{
  "n_experts": 160,
  "router_score": "sigmoid",
  "normalize_top_k": true,
  "routed_scale": 1.0,
  "balance_bias": true,
  "init_std_router": 0.0303,
  "lr_router": 0.00055,
  "tie_embeddings": true,
  "lr": 0.00319,
  "seq_len": 512,
  "train_tokens": 389800000,
  "steps": 5948
}
Below are experts of layer 6 (counted from 0) of a mixture-of-experts language model. Rows are named router (the router's row for the expert), up (a neuron's input weights, with its number) and show model dimensions 0-111. Each number is 500 + 40 x the weight over its row's rms, rounded and kept within 0 to 999. Numbers have three digits each.
After each expert's rows: a language model's description of what the expert responds to. This comes from a sample of Wikipedia text that the model never trained on.

# expert 42
router:466508434493503413450529535459559582510534519539540485574410537420484567462418527598503500487446513629550464495489487524547527503474519518446461508498503539488517531562470530502519457470480540535424489516575476565417473525403495550498447466477452528505522507542476564440500475451561566492451483467491535490509461480475516553403482513483
up0:531531483486483486514522555416495466545495482547512483487501523526475572515518493512574545433552463565525502568610488494564502603481492518487523494508443508480496516529534511452445512441533506513421498520539515441443458524486479482419491409507488534555486504547502557500494439467491609449469510431513505500514444542453533486519526514477
up1:506575522493491482441491483483487503463528532482537481504495548537470458518476556526542457566458447534527522553483451496469548519524517544501517457487527558438502596573518569479553478536536470484501446479479503536486481488507494519430507444442488479523507521484479506495459508478622504484450533547539500474470452522583502444547566452526
Description: Nouns naming written or released works and their forms, such as version, edition, book, collection, list, often after the.

# expert 48
router:474508482474487491590507594486496447521526482510507467508427515456502516574497490465505555520463502531464480435487484517544533505540470473519512446466480450518467459472502481465548513500523606523539536585537506478439471538442402500549455485497495497508448469515552491534578519527542581443581459454448455512536471440490495546478445456511
up0:525467535496609497498446488475517499519504504524481450528461512471474461475509500488516395529475498483463497585532428534498496498475529502496480494554469513431515514540499438474517455475405504460421478534573461515522451434494521479466439515575504506506487500575474535467478509474471557411540425463528494447449453480468578541480526492472
up1:479570461508495456573556527511505460480537505545433474513454519469547467506437480493429607466515480540524550387534496500522497482559485550566511459553397422508481518488432602552547534494554514532581518485505506425512503475443465439502493512428507482458471452498513455491501566523487564520494442448507546491487501524498527468481505502528
Description: Prepositions and openers like at, in, After, During, Despite, usually starting a phrase or sentence before the or a.

# expert 54
router:449579443502470449527558553460538534566482555566534487519506577461529501526475531490509537519519574548461438482419503471567518410563455459508512484475462532492608413518471507510502512462484536505559553573551416523446528484521461513545497455512432436536533435503437478511510541515474492445564449454487431502529471420512488530498474486494
up0:516521445511523458544472521488544537595503517526480485564444434453493523397509509417535497524597402511507424477492490531521526521490487550531519487485503512533413567452503485490460530499458540538517544522449509479504570517507528406550506512449487531561495530494542518503467450512498453520516485406561529514510532480507550509500451507480
up1:523539562429536519501577550518502508524537477503489480505496480510510488481513546472432467433481455452526488518477580494436492466495477503504551506529476498532482540579526535472512483398385514463502527504509469525447482551571466395522482543513532552492475452506541531506518550500477483408556505485555569456529452474463514504522516481526
Description: Prepositions and conjunctions linking a verb or adjective to its complement, such as due to, clear about, before, because.

# expert 18
router:447480442485446451487536507464484546496480584559485450509494496496546520476505544533446517490443483546503467468494454509540607447491547357452492494498498473449560474517427540511565434533511512471426484515537487515558489548511497563539489482559478517541487457511525568502540506471510524425496478472511477478510477533530479550500496505466
up0:455506481539447531485536523526428475477558537574462502504481479480493513462457482499546488477457492526491474457491515545491509463476471465462499546594499515594489469467509472531518531519548493503510515465548514437440514497561486489520433482509450586480530535477516416523527464451556529471501524428575490503538491504533504536469544571470
up1:505503539551426476469468455405469486477529529483446499485539518526498511499501550445506477494521491472549514507467477471545502436511523481467418597467545479491514495504525556437547426508545453424423505548538425529521506546492544551365517554537480518517387506464570480519470492532501514430491411511504543495498497540534507456508495497494
Description: Given names and the start of dates after infobox labels like Born:, Died:, Alma mater:, such as George, John, 1956.

# expert 33
router:485576451461497479503556501476531500552547556561499517532514523433546511525509581535571510499432473552500483511550455455519559480481474450527505555454512477539501463525517527461439469481494503532488506561517428521476486529513459542479521461437541449489419455480517530481550543448472543456496460421496506554538532424506527518456438580527
up0:532445544492523523516514515490529456502479505497491485551537502567427502549525520462446523454393481496525472557526561522568513449396478503514504551508525525507505540539430550570467481437515508527469462524497553511485498447486509508445468481456547554471521515432472488470507518496444498409533524437552566433538462498460405534449445523484
up1:525543545540436470507446495508528446469452459466576569457469468561480468507515579521460490518501526543517440477487427517550547452573512556526473426477467555490561503449450553453501432524529502542470547418469522474513481413474454465418524518538543509482503527443424509439512527481480502537539506436537493470502430489505522487493467512533
Description: Commas and comma-bearing tokens such as ), or 2018, ending a clause or list item, dates and citations.

# expert 15
router:496565483504521491588532566429485574530502522544522514530514530488579477468422522475470505500500489514460469489484579569556536458487520527507501574422498565467562442529458511507494463492484519522543531505569408488463494547504460574542485493455455455534559437536484437506471501502510540450489473409502432516503477406434502458473436520485
up0:510546428505452494557495494507497514481520539506495411448517432474466472486534509446483519511552457426497502475508491537491444530513522505474559514580523483498449459480465480521503489476476587447516483474549477517535508472448499554511544376515504425546544485524410432479497496552532513501598586487470491508553477548467534442495580566497
up1:421541536526439542482540514527507525566514529484517482496537539436540489483537493527479524442438569465408498513415489523529491601478478491549480565414407463512484425478407487447511490501520483517501504510568451509462497535564505487497444480546536496500475503557488513549479481447476582458517451537501531532553527496537541467423523542481
Description: Modals and function words such as would, will, to, that, this, not, usually after a verb or subject in reported statements and arguments.

# expert 43
router:418532455461488487524556517472524501507475510554497488513484533429476444475493565509542471538483497572491438474511474503600523505481518483500486442477437487473535442550473540480533428542548516505500582493506452486464471519480452510477480538535454495534471384536477556545550600444433547441451433472473471499477528438455464489484447525464
up1:544510535418534494544447561526530486565510488489458472453579552462503504508572543449472478509487442534506540548567510467544465486469509470540577599553526519582535523539502474439505540524471558528523573528543501547505514541490494461453489516513465519565479465456514590500485538436489453486465434550562499470455482561492468528447475506493
up2:455491473511502495526586422469487477497521458445444523468612500491481493599491506543488525585555521504546480570535542457532422488474493475520506429496490453478502546517597538480540447509486507448491502440526437449508542527484423419484568497443473509513528524547537438481482482478429540520473548439425523495467463475526470481461490531519
Description: Word-final pieces of surnames and Latin species or family names, such as -us, -ensis, -idae, -ović, -ová.

# expert 35
router:473499493457474493484536513453542555515512507494475507593494496464508518546425495485473483569424524507478511507497538617515479405563553493452483527470519531557540501590525553494500427483504520486453445535504432581530464475453483520570462493466535466498570477475499488466576576421493520493506489544514469518507497484466401513448504539489
up0:442510531474447557543547483496499527500437471508587461427559490576540415471458492465539495504538509486476530461557499512528540507532538462489519485511500454506549451533528457577450402509475489592575476494496547552521453464455519520463415491456512493508435462422419526488513552416462480553540448471504472503460483483476468523491473531475
up1:458493468510556469525535479421454509474504490492476539506555526490494459543494422501427501563492501435525592442471463576513462450462482585463463540578469489527535468484493482485476441519499567463493473558484483535622456478495508456555505495465555459526486523503557504489488567501501558531533544564471468518564460470473497427502495554449
Description: Plural and counted nouns for sports and stats, like goals, points, assists, record, ERA, season, teams, plus km and population.

# expert 6
router:400512472451511435529550576503527542558583478546484496556532562481552553419536572514533535557473533523520508442564512491549521514516556447507453449485449479455527473555501487474480463445564548530428487597527458502481485540470422497466488492500543480503502500506463540506490594458491528487442446470478523517499535480444493540514492531514
up0:562501484474461528493497488522443487526459470505553499623488521503513501463589474541525497503415458521607415506567497525510525531491453517487460508544493544503471517571569480481518446467516447473460565464545486516533465456465497490480504483489545439560477581558467551477545567441527495487516531459499484551482582442479533548484499509526
up1:457487484531575505538483583564488473493500453492443495497442551516461507431525494459518488536507533447464515425551486477571468480484415526530517490525510491553528438530490499442510487502482502522482517628528543554505481556530495428529530512435491477480471446478521432538497508452414447495443481481398488552508483477505474566469500560462
Description: Symbols in LaTeX formulas, IPA slashes and entity codes like 0;, plus opening parentheses and quotes before glosses, e.g. \, (, /.

# expert 37
router:490485423485521514484571527518544452518522528559546545514508548439514531495461499478586548493481428588491438481471503561555532517505512442497526461526475509519555464480491532438531459512525523535516501521508496513470521542464525544542434529484528476548451440564479495573550552454458505441459478455520450506520564449488443540456499530448
up1:512462486501523451524516485467509489567469465472479476542494557507532518486542486538468470463482548512474568518552509549589507522507519425466521534509535515538521437499515541452523495526533447513491443532525513513584464459446464540476468532384517582512492558472534500457484479513465467540523528499494494528485537534444477528459539523587
up2:491450459452552502502475498488511527438483492531531451483508568450475541489459476451534524472530466497471501544502446516569423510536496486518522431466507603503555497471476561499532541470475530525573482522488529498526440508489518463512505574500478472476467475503411476549498431506513451421462466489572414442508545439480503549573433452516
Description: Capitalized first pieces of foreign or unusual names and words, such as M, K, Ko, Ka, Kar, often Indian or Slavic.

# expert 31
router:465519473460535445459496531490531556498531576541487412540469508484552513504471523530476528578445517504525478519522511509572486432496478438494521535495453475485542419524480506438474458488528515482483557552568547571482455609539447557475468454529520468553511512541500491501502517534508595461454416503415459520511451447480566562484504494508
up0:465429483520540481484442577459560559552458497490560502540476510493496454498481498564535496436504459474539450551525601466522447512532447519481490512580459563489504448495524562498474441573485548516509520525516450533474506504412559470534495521529506486559457508441501481547337515566568544473510514461516474538530430445432454526484476525527
up1:544513522411565458472578551519530480510488515528523531578457474493503504467512510528553470442506440500527537486556496510533536554481476549497544465505410508476533492579469537521494571496555541501463496481428613519461513478521440465477494543561498428451507481484516483483496540506477491488422392495510515571531508529484518470476513584515
Description: Colons after infobox or list field labels (UNII:, Website:, Start:), line-initial list dashes, and prepositions like on, at, from.

# expert 51
router:493514426468487491537465545472566562536500584479534484606470503482526534561458510535473473442496442550526504436560524584552517391535547498508537559491482500470498493511546499476488455443489551518531525504605426540457527518467491543493463535482463407558519480506494451464539563483508541491434460488537511541474485440469532531429484522508
up0:489534584494479472476494541422506566620491459428551498524511456523497514525491548488503455550383519488458510482524537496525601434510466563546496517444492446501453457539478503483485476525438483532502508562489492504533508473532502550491526488519488539463506490540451543463429469527501466533440543511502515453483511461517530437454409534410
up1:503562498402506476571471511545456516472459489571488546523515537494455452481540548461498552578498465485456473471565467459501467490577494437432586542521554505547462503490525544482493517505513529526464469485507593475474509474512455453451481521553527530565480585553486537498487482444483470491473449529528506509475490483480481453488534486481
Description: Plural nouns and the plural s, often after the or these, such as areas, forces, households, communities, moths.

# expert 14
router:480566448503496420463513527468574513564557516506494506510499490476549539446432583511520596520422550557449514470444524599506511455508494479494489510489518452407497557510469514441501450515468561466480527564500474542478483551515414514514420462490478505533565480491462525486535489504490501461515468471493515476514463423484512482508474497524
up0:470418483439428532534454483476407483499490486493499494529553470529524559550411574490525504554464479496540458488518550561566584504512496438536476464524507491522483509438455496523507541475524499411492471506584548519497480543560523507469514477554584521549500515505534490475501476448532569461479519482494571510475418494549442507465581505498
up1:511498459523515483478591491512467510459469475504508519419584516504508487501549460530412484550473527377469542493461516508553482469491480463503515449457387472517609491520436544484483448451513497516577523515474480507547575472508534477492560532513521524399443516468538498451531490508523506487471478482461484558483519501443533457405555486440
Description: Determiners and adjectives right after the, a or his, such as first, final, original, same, estimated.

# expert 49
router:507437401501492457541548522490505574540515550498536471516474520511542462519429545497554491563470540574470521440528547486501555443600449438487533533480495500443576489465502500437553516471554523538514583562581402527429489493532528514489470489522496542531454503545493428526525545436530555455519515503427383501508464468490468480508453522523
up0:511536471416505535451481482552389577488568520544540501513515495480496523481487470463463510503486525543557462463458481457512562532530453501428562582571516497443491490581571442517539437518485395520445471469476479564414523497500524540515472475458477521478511503452490523521470449466503474534483468534524499548610475465491520551493413451505
up1:431445515516506478517567498516504511518492494504510544512505563472515442459536477466516488554499515449522597517531601470474473512531469466508482519445491472479540474509448536382471475493501541477496474549505477456467482504542488393567477466504547531550436450494451429479498522541530558447484455549516435484555415458542464541477495547477
Description: The article the or The in running prose, and line breaks ending rows in tables and lists.

# expert 3
router:464485509429460499515547531480518499561530531511575484523462530455514520462503635512571514483504488528525462420475468524508548498575535444524412452479485502485486488543529534520450497461493467520510535517477513526533522504510365558581504499499562483510497517542513538505523528533477565497445498450513512500509551484442493523430476515441
up0:495505523524498526484570478506520461508478512489521503448509535457504508491457515460546472471506520513620523502493533488401555509541531520537402430509567472454519509477457542464537526495465489467446508493442432510456510447528454540567477412429505576472488585520450526530480497566474537518503434516494525479537518486556462445438466470471
up1:385442485454448522464461565509499476539454513444570521505482503461545457385473523471499536481507544530485487443506479468511533437559477439496442452504514478526510465562454466457457484484504460592473471516526473497525558537527485512463494498543499461487471536478482480473429533519431495520468522454571523478552570537505441491542501573484
Description: Occupation, rank and nationality words describing a person after a or was, as in politician, footballer, American, often in biography openings.

# expert 61
router:481489466465513482458565490447495474568532549491552485585438513501527525444538542556553556550461603545532382461556489494537519450478467475515420512491446503459565431521482486523572474444531523533490498553498449503506435495523502532441504497487490407500481438499475567557510574484489494491512536461513491493569531410453489563503436537515
up0:466525536417498488463482507506522505483463536483456456504567557496488499481484544545467501576414511518501493552487470384571458555459476543604560453490444423450466453546488504512534581432371526515500456515563550516535507455479513456481524528475532517484503484465514490472479517473476574540464504480481495524552471497496453450471520466499
up1:495517469491494462458526500470471479512510573591520504453473459429461499431520475506476443488507478553479474573542518487494557564430500499438603487523498513507480433538465521492596506531493573477425555507532492531452453573474518567491453494536521457506430410512495523486542561555529490467574464536491436458529538500496497518470436509489
Description: Hyphens inside compounds (same-sex, value-based), prefixes like anti, neuro, micro, and prepositions or articles after studied or include.

# expert 8
router:504501486478531397466513478491451452513536538545471474521501551486506482490478581535535482519499492567487557441510486582503502469534544428455503503484476471422459497531522427465514477455520489531517459477503438463536510567451457478505539454489488530575457448536549576535571545395481534458466434503432563555511546522527494519460488516510
up0:514472532502476513529546528448466489565461523474500559466501462488498499517540502446535488478539491474524509533500559501452530480502443507508527510484612493505428499535423495498542514553487491465432510465507537524541533438535477563528464515486550460537529538521581541583564483445477462461543405489548513527497492521541514491459480597540
up1:513534511529494472433507578514446468466465504495574541475503533453515539522442511450498512477558567497491467567481509532542466424539467512523553569437382509448436493490514490478462562498518481532555456490437548469514445514478393486533558590521501492535459453443525580491540507517564523567502522447481528482528501520487481517470577445519
Description: Digits in ISBNs, coordinates, census years and areas, plus line breaks and separators in infobox and list data.

# expert 13
router:505503520451527460512519501477516498522530555495506465558525478450516607397474504569546589488464554542462476468494543534507506439513540483459493521456521474507462518529456530436534433436528569518451564578522501548547551518478468491506424470552501501500533459558481542452578540502557464506501479531501489511507474547506541545506491488477
up0:507558504516498554503524397462473421492457490563493542505517557511491505481498459466505499539512527499496473453462514491481472496547424439447469516535499601519542399551526590530514444523457524510501411508527482480584440559462497474442475395521515481513535505494472539508538476534511447493484498535488472415556470605503476517507481546442
up1:459432503531581494586468481480505482542534552514392550508567507555513465560498469535496545502472543471423458482525440492492560474556533500479459503550492437492482547506505480493511470556492532534541502467426432466515409507501532469533475458458465546486506487532455450490584602517607473516491492426488483490518415474543507509460500469488
Description: Pipe separators between numbers in sports and election tables, plus positional adjectives like left, right, former, latter, younger.

# expert 20
router:467557488482518477512508521488485523562581569560491506551470517385537499448456576521525561560407483552457524419541496488547491490468536442532505454439448517455529506509432509522537479487531511524486479552546485484489465507519414560476519528490492518508518478559554495529486506495537556501493489467469478525547523507484577487479436554479
up0:545524472560518503511505562492522522543529422506484499482482492448422486457466483436548401601464496555497477523414487481519430511494553472511556518502424500545493495503522550515514450454524529537542529552538543508524537479509394562473547595504525521495505512553562569511558469466541528443551534486520474478465493474512478458468509504515
up1:428524459420478516485493521451421554493536430574509531510572555501526471480487524472485466567510525497479530386527510488527567507470412440513538524483551595513539486498504478498505565495557465541515540491452506499476503465552520522520456548486494517485574449484519495409521531579492441425475533416540434438536427534531453492446451549531
Description: Mostly a and an, plus This and His, opening descriptive predicates in definitions and biographies, such as is a character.

# expert 55
router:437491458473482531502600536490494547543470598547516536483505519423484514483498515523507495435462513520493455421459434522514549464518584452439482471503458453455556413458432540490518476483498525513517489483522491560479521501494504546592504496522498480500454420523494536484518507484503545457468542480440442497509454503504416584465504576417
up0:483467523449494436570503455537510524587387529553471570493511475408521503438525542541510475484495433511525534505494480514514481520489553528502505514516476451503545474529482473534425475475510488464483534523460511508502458497557413531485474542548510513490450534521495492507465566516481549523438532501516518518425517488522470475486477489451
up1:449473550444590383503472458515475508448513484480519448501509531508467552514437549511549502486485475437440576466451507471490541397474427474498455479592524491520508440477516491526499472501493463470496471474494519479572426557500566441517517441466532473518588508530480512462549545453495500490584441551578574460497567575542500498503552544516
Description: Given names and their first pieces before a surname, such as David, Richard, Chris, Jacek, Stanislas.

# expert 53
router:494523442522534546546487496450548508549528544517492483526436476458576547528442550529565538516496565546545473469553478496505547437582519467544410502489452435456465520515484484441494431513488569548578507534539444530422481493483503497502479467546477441486453482532579530521514515504455446486471496431456491519550514469462522558497464512442
up0:477463573471471495485560525525478593600494467510550548495471433569491489451472466462517463547495503516493482519551459514474453444534463463542501513485562532488462482527543471542494502520480522517519515592468527489468477478523431529542508471469507445488465458540528448457536507507456516606482575440541526547480561545492458471557509496522
up1:549596502382550555554483470454495461479507460539527545550549440454556504469471527565508578535480533417478558548505468485509486499506446484549456429523484501514540484504462456562513440400449467527476474529460424512546528469482518505598529516520444547495544419555504532515497546497492475467441475477536469488513442532513557521581455488515
Description: First pieces of words, often prefixes after quotes or articles, e.g. ex-traordinary, Ex-pect, De-Baathification, dis-persion, and La, Le, anti, non.

# expert 47
router:471523505428512519449499569506516535510554523533525485503469548465473468531501488558497537560499523576465491506546494485525537395520473465540531504456428431432544413514478485497502427430497528476467506549537473542476538532443489534473493512498492448522436533553510448484492549521490547473485438509464522614571510513496514535480493591512
up0:473488478499509536480520551451430512529532474505515476511457510453584476509454497505517421509504585471452443497509556447477551478463443444434481562567520600540579488455517496448520486499515467560460496493486500514529515486512575493455510441496530516482500558485550498484451458484529466545484481563457543521507526479554532497475476463441
up1:577560558490479587484511491548530506523519445436445481536503475481483488581554442511449444510526485564537498481469501537546446493458472552450538540468522425513529470565515423529473501415519484562558479564543482614464500543526492503468523498449456461585508547496526503470456538556469434502492431435514479550523470572471437506523543469466
Description: Title-joining colons and of in names of works and agencies, e.g. Spider-Man: Homecoming, Star Trek: The Original Series, Ministry of, possessive 's.

# expert 19
router:499527460527486470548550537445517526545546524504481492546432499429476522490431483488531502426455497513513498436561501551470517478519584512440471503456446461467527465528480460486504498434467530530563550535566474493477519512443457563532460468497463422527484504607554478464526551521529505440494513500471459523551509456493516519490506499479
up0:494454529400522475470484535512481556566530513538478429464484489480469472489522539483560527499458495456506526443494451497527509485456542518488424524467450503491486500592488479464456490485521471506473526523451516509488491521445531511474500569475493430575486483566526502557481567515504490504502581512487510507485481530419548585526495488465
up1:439539445500490417585560530427544484503525474482524536485483501478533436480517498478465507536469454506520529560551443475489510515512477500513522563551498484473510489546507524438523500377462451563500554496541512530540529527406432482465530531548551532433530524494506437463463429428540525458452479495507480507543459554564464545462471529498
Description: Subject pronouns before a verb, such as he, she, they, plus final pieces of unusual surnames acting as subjects.

# expert 26
router:416492477524447422484513518479519541575546587514528442582491518496515533434504510465499529505490494506477504445426554482560542451499535430490483478509535528498475455464486528464448499419509591521504590530502478551546528518433459537516439498521509475535541464510508490513477543451499548455486464500539501592484473448512476573446469505517
up1:416505497489485493514620502511497534552543464470529577466515527520429490512517486461558488497599520452509457480493486510487561457551564587519535547557538472521564546550537536451469435462497506521496482538543541533560460485494481485431491442446536372500452545464510455493529509488569497468525502461516475560415514520521458457479552509486
up2:452500495464531485511494536499527518597484490455425531481560455528510553527536526503438469490463491539477530522408510539434465572440551473443454543472465472477475473479472470434526513483496455601473596510514504522522541484515469437508504546534560462539527437544549528535498493437504511512519487531439524521568478514495505570470491550504
Description: Line-initial list dashes, table pipes and field labels in election and officeholder pages, such as Party, Mayor, Parliament, Turnout.

# expert 4
router:455550502483487446476532524507429516458520542522560530487469507457500541502428562511519486584458476545521451531530523561563538455523481449495558518435425526472502460549441515501483475480546519517540551564538468533509543603510429470500519484483570477526511438524586477514535500506486529512485483533472519482572509511470478524399416471519
up0:539504467551503494504497492500448550535520491534448464461496479521503560486412488519495441512507473551509526491515488495523489494463444453529603481463491468403577487528476487513523497474497497511514477509515523492478494539487555529458476484504456433527473499573498482604559435453477465442511519548497563480473461494505584500463461579576
up1:529491462503495465492458474543517444450516428465504476551476544529496520483537502502521578465485449477530491433503417511542437511457539532524415465522475474434488525505483527463538490446488447505509525542439498483516448540473378453534511491548564483484447441505507601492602496515456460484532526432506543453465492475460492465484576462503
Description: Auxiliary and copular verbs such as is, was, has, had, were, and the word right after them, such as a, no, first, most.

# expert 1
router:437553510476408531497560508395519522575472464545536483527479515430519535450456533514532494557424515507411442445440440485563460478566473392519519420452444515504504510515437524462431495481520518484476506539486477576455484499567419514516440499542556501467510481569574509548486511504487560502463485487511475521559532517521496509455511520508
up0:546527533494377501534489460544455519572449483506568489503541518521514472483528465514580518483459491470490563495452480552494503401519517462526480471509602484580525453494454526423509514510448542485492434487524508482435580486461464562511536472477467411509570528542471472580510531528487473542489530580460513563560474446546468525484508559494
up1:580575461439560525495568451487512486506461508459527446506525483544494535521563493574519514476448530528536466484423401527499473493541469480507506528475451486542504547537533494481506516492507490442524512519407519470484403472528456504476505431467492508426443546527548529536506514526551499485543490429476486461492549531487546538418492514487
Description: Verbs after he/she/was in biographies describing careers, such as became, served, appeared, worked, founded, graduated.

# expert 9
router:486501496409537481526599576472497520576478510562529439473501550465565482449463579505523515494496512562509477478470492567508547471551542449505514462551485456485574485513469513548425497470539483484503517477430471528499458546464498541557449441477524532451597501555481472467566561478496531487533510504408476470561508490528502536480461508513
up0:523486528472470528500450538478453491444512492456509474537483543564539485483380516485595465516512548477454511481522498493461497462516528506447484476437445518473567534535570515464489440494575492517555536545508432542494498462456494480481482452469509476499548497492511537586583528529418501456505495509464540479492429388514459459466436570558
up1:535516555448461530403476464495464538535516400540527454470454437527520533460445425468574445554515525503556486477490512555481561454556594567449484489529434553522490565463493557480544483477516498433545470510478503499490469470450438530495491447473473552487389501495496559474531555544537463557417537530496491547464428445500477510503538514547
Description: Numerals in tables, scores and statistics, plus month names in dates after on, such as 7, 6–3, ±%, November.

# expert 44
router:463507485472435464461591527476541572512563559541506467564434543399471538493472525515582518481437522551561491516471484508513545473545582510428439514544435502436504400504416517453481455485493534512477496463569495490473429522478489515502474499540457399521494489524516490537582591441524589467557536491504464539535558520494546510472458478489
up8:535473541510461596484550444496515466551481493491476421446457499504474472473520439525548456400447466514497458450531430478441557514474499545535518502546570532447543509497487512448483467518476492470513494456471539517543487574536455578508548433501463507526522541506536467482527512499493505482494491473539524467475502487541450439475470522512
up9:506550520466454573521568551492494489471553487523522463494545566471507465518473550516491514500477519473543502563502464545514462479528507493532507555577465466572491526397528481585505500606499507469511472544442550468460542478462482446479485430525469484497519471501477462479445480464503540456484528493518589510600494434462434511416501524517
Description: Final pieces of foreign names and technical words, such as -os, -ius, -osis, -itis, -ia, -ström.

# expert 59
router:472537483492491453488526503509546508522437531544507412571436535462494562504456484533497449535499510516464449549498534581514508420567480469506517506457454516503472516546469502445486468439533527533513543520539447590503526568493406526462519471543425470502519468477470535486544555539566518491528460497448457485598524390451525572461508518504
up0:551501528447512486539481537436498484509453501423483491537525503481552518442475534512539455463549485467429450541433557449525517484584562482606504451527550463506524487448491524538528538512544474514494517550478551495513517522452557521530551515530500405457482565506409461534517518499519451474445531481465499508474472520492516499495543519506
up1:526495478492503493479447495457523512510514524555533452563456482556462521521532515488450470547472538509488408490494553538518471544521497460475581496487475520546412552450475455535461433441443510536519503556584477457420559576561454518510461519555402510544490510484453530516505507508486510447486547540476510466529475495535438544498527533455
Description: Base verbs after "to", like make, help, provide, pay, and nouns after "in" in phrases such as in contrast, in response, in order.

# expert 38
router:483483459465439393483502509471553486524500593563527417571472519457509505500459615471520551464396528538499497504525448564512522454513530460528539505470502496515554455559513508447469438469587565570456543520618461482483506476464502549504514470519528478496500536540466545530544491467477588488422440440491458519530539489461458539502432533491
up0:488511527532460558465542515498482438522470486503508532499557492494615502485515493449465455464490514461529532457533532480428484534449474515554496511496507510418538435469461485486466499484418525584525523497545519464478444444494542461488485519468450456551482467479479506476495506484499447445570560523549386457504493459552532510562519496483
up1:526466414502572474489493421452540466527493523489487472427562482443488525501437486501467523507450432473517488541563479630511492477490528463485479521509522453460428537537475510471496455435528580503519542527467513536527476461457531487512558499545547472495523450484472548415537519445533507546467568523584506453536481509500534580451496545456
Description: First token right after an opening parenthesis, such as born, died, DST, aged, English, and initials of abbreviations.

# expert 21
router:487542528454484447487564516456502560585526497559514491516398478484476525519494571479493473497407465489532460450562437552495573517505584511444516462453457453480528495566470476484470448473455529561497527528534418521521505539510512522601498462465468432532465452522533466446521568511447506500455532440432513578514526491409548539450445463509
up0:498528469504518476468540503433563656502543482546457520535448561505457461567495528550523490606474511442488425527507430498497473451590519572495425482499511491484527560527542456482460434469495531545504512506481467602459448506487492504532527526557502573438523512473554550513488535515476488551505490488466471495506484438480515510447492433552
up1:525535518566523513419490455481465517458498495438471507537559518522468474447501482464463530537458493560462444539478517460552538531410487469487480491521499480491474555455513518498527505489520532551468459422515529477515506430578514550487475472502470540574495437511494466459463467514514515461427490518524451550453505432483504514477510485500
Description: Words in section headings after == (Career, Description, Reception) and sentence-opening subject pronouns He and She.

# expert 45
router:467499439477480528519580475485468498518519537551490532513497504371517451450445515509500499473466496515522456488509463573506521558500520467472507489483468519493546481541511495490471500505495552513524494521546491541463481535484465513524392481534431489552473430560483488521491534457482539504491493488482439573473525481500513495469476517452
up1:469479465449465444489549595513492554499495439495471517458536470444453487427487504426554444622485532511546470547528564445603434458452456484489472485565471438487525544586472496497554521535545436503534500484526584484459423460583462492478509560514474457469494478497548505495510517487550506502515505489442507450535468513453608503497503490456
up2:467506546427499446571423481490438534561502494499471507490560474508512490560489540536560592544558520440523510532509466536511503501552526529481604541512544471527444534493518565494495450503498567448472455446519527448436497504509499479540475499460502485489373458463526472415494505472486553481533476455504516535575542586515454533489505507469
Description: Surnames and surname pieces after a first name in credits, lists and tables, such as Smith, Watson, -ović, Rogers.

# expert 0
router:453492453512501526489568542477517507527521532497548467549468547417511549461429567505527554503480522561522448497503469454542554424571522451539504496501470501428473490559423512431529476490496454513441443473542478580464446473505486513480408436497533464473566536502525474565532463536515536469507486521474487573560557437537456517451495502540
up0:501481393512487579510589478494497489476521524497539545414516503409540445495446526520534499501484494520540543500559572504455472512507473468518512465489465508554598536504454488441499479509548457491439511452495498523506422459488529489401479392513492474505472483551493483531497493512497456470517532478505489547566553454483417532418463549511
up1:466488462533518557574484466493539455548519490557563446462457500459546503468449491519460491484532479581527507486525503486462489504569467441534534472543408514442498489543501521509480532539527541517500476502536508587486440485488479443451452535442387406547461512493545543557484490481410474514503458541525521459565467489549447569489558518433
Description: Words and separators around film, album and TV credits, such as album, starring, documentary, and pipes or dashes in discography and results tables.

# expert 27
router:472457466456512526479451520481591479536618505499531466516520504459578484502489526511509528504499569511474476475500489539529548433468564452413498492513508473437541555552487532481514461390502547527556484557532444507513481545515511481498461456480508497529504564555518517500550524461434526457507464459527499498505532464450445543431416483470
up0:636502517499485467471460501509527548521462527509501392554438476512447520542485564474499497522547516520480576485514417470487517499541470502481483484487530527467530501580496519504549481488473522476490535502504455601532450463444561422500552427458484513415450507483492491481537446517505466537553531469512563481449475475505484521445453524520
up1:451512466533488559519497548495465506508564443478489476483518528519525431526577456475530494575511577485507467496523489468555495439495518480556579484524543501507555563534511502569474449463440458571430498473521500432455415523464541514463536440491497498495515534523473507566503546494515549497508483421584442496441480448500399494440461502565
Description: Unit abbreviations after a number, such as km, ft, kg, hp, kn, often inside parenthesized conversions.

# expert 39
router:487484509525458475466545503496494534528543521510516525542511548438557551531489544543529567463443541548510500485496475615482511453558540531548509454502478434447488416485487489458508502484482483493520521566517427508477532454464398543493447481467511507530497524493498475485598546496502558422545489456432462509519449420427540460526486485503
up0:492478532429509497478548505539451520502528520498516494504523453466483425549521444523536537463510506464478560526505495554471507512547560511514541475571473480451515464468397541528453443452491501586522515467463474533458545454492520512470494518555482468493490572534495515522543536489517533499469564426523431517534489510450436470512544456490
up1:452441511485462511453564491563428501528432586470512532533476530484483550549499477571501544468428455490548479508520450521476537447529510507519504479563496445491463510495445492436490493476465552460543585526526476584539510482511504531524484498482467487534465488455587454458502493460488532528445480548448495476568567499429479507503531463539
Description: Quantifiers and descriptive adjectives before nouns, such as several, many, various, large, extensive, often after of or with.

# expert 11
router:430500484464491396507497523427523512553565531509435470544478562449528616456524507549536573490450534540432499548482511521563528453550489473543469464466475508508501476479543469447437506457531582532502478567513420465489514511473494569509447481514525524476541455573515557496493558484562510452498491449444515498516465468500556532487490553500
up0:537435483496552505520486519501464511594468552441459493462531443507556528526482469436521463462531504517452501524489464516590544464500506509461512535447415480541496495495533499536488504530571580527503470554470522436532515492515410478526491496444581501499519565560467549464513537530515476490515405479514486560455515475493517461452476532501
up1:553497445444535417452511453431559473495476467495482528589523506497522502467449522502497472506471584509489505533508590494508501432519462443483553445492587543527546469461512603503530448543497474493446486509494475547568440590448439516486478499485433474466561541490434470490465481501519518559568492520466509476500453524510518580447529503525
Description: Determiners and words right after prepositions like for, of, to, especially "the" in legal and institutional names, e.g. for the Eighth Circuit, Appeals.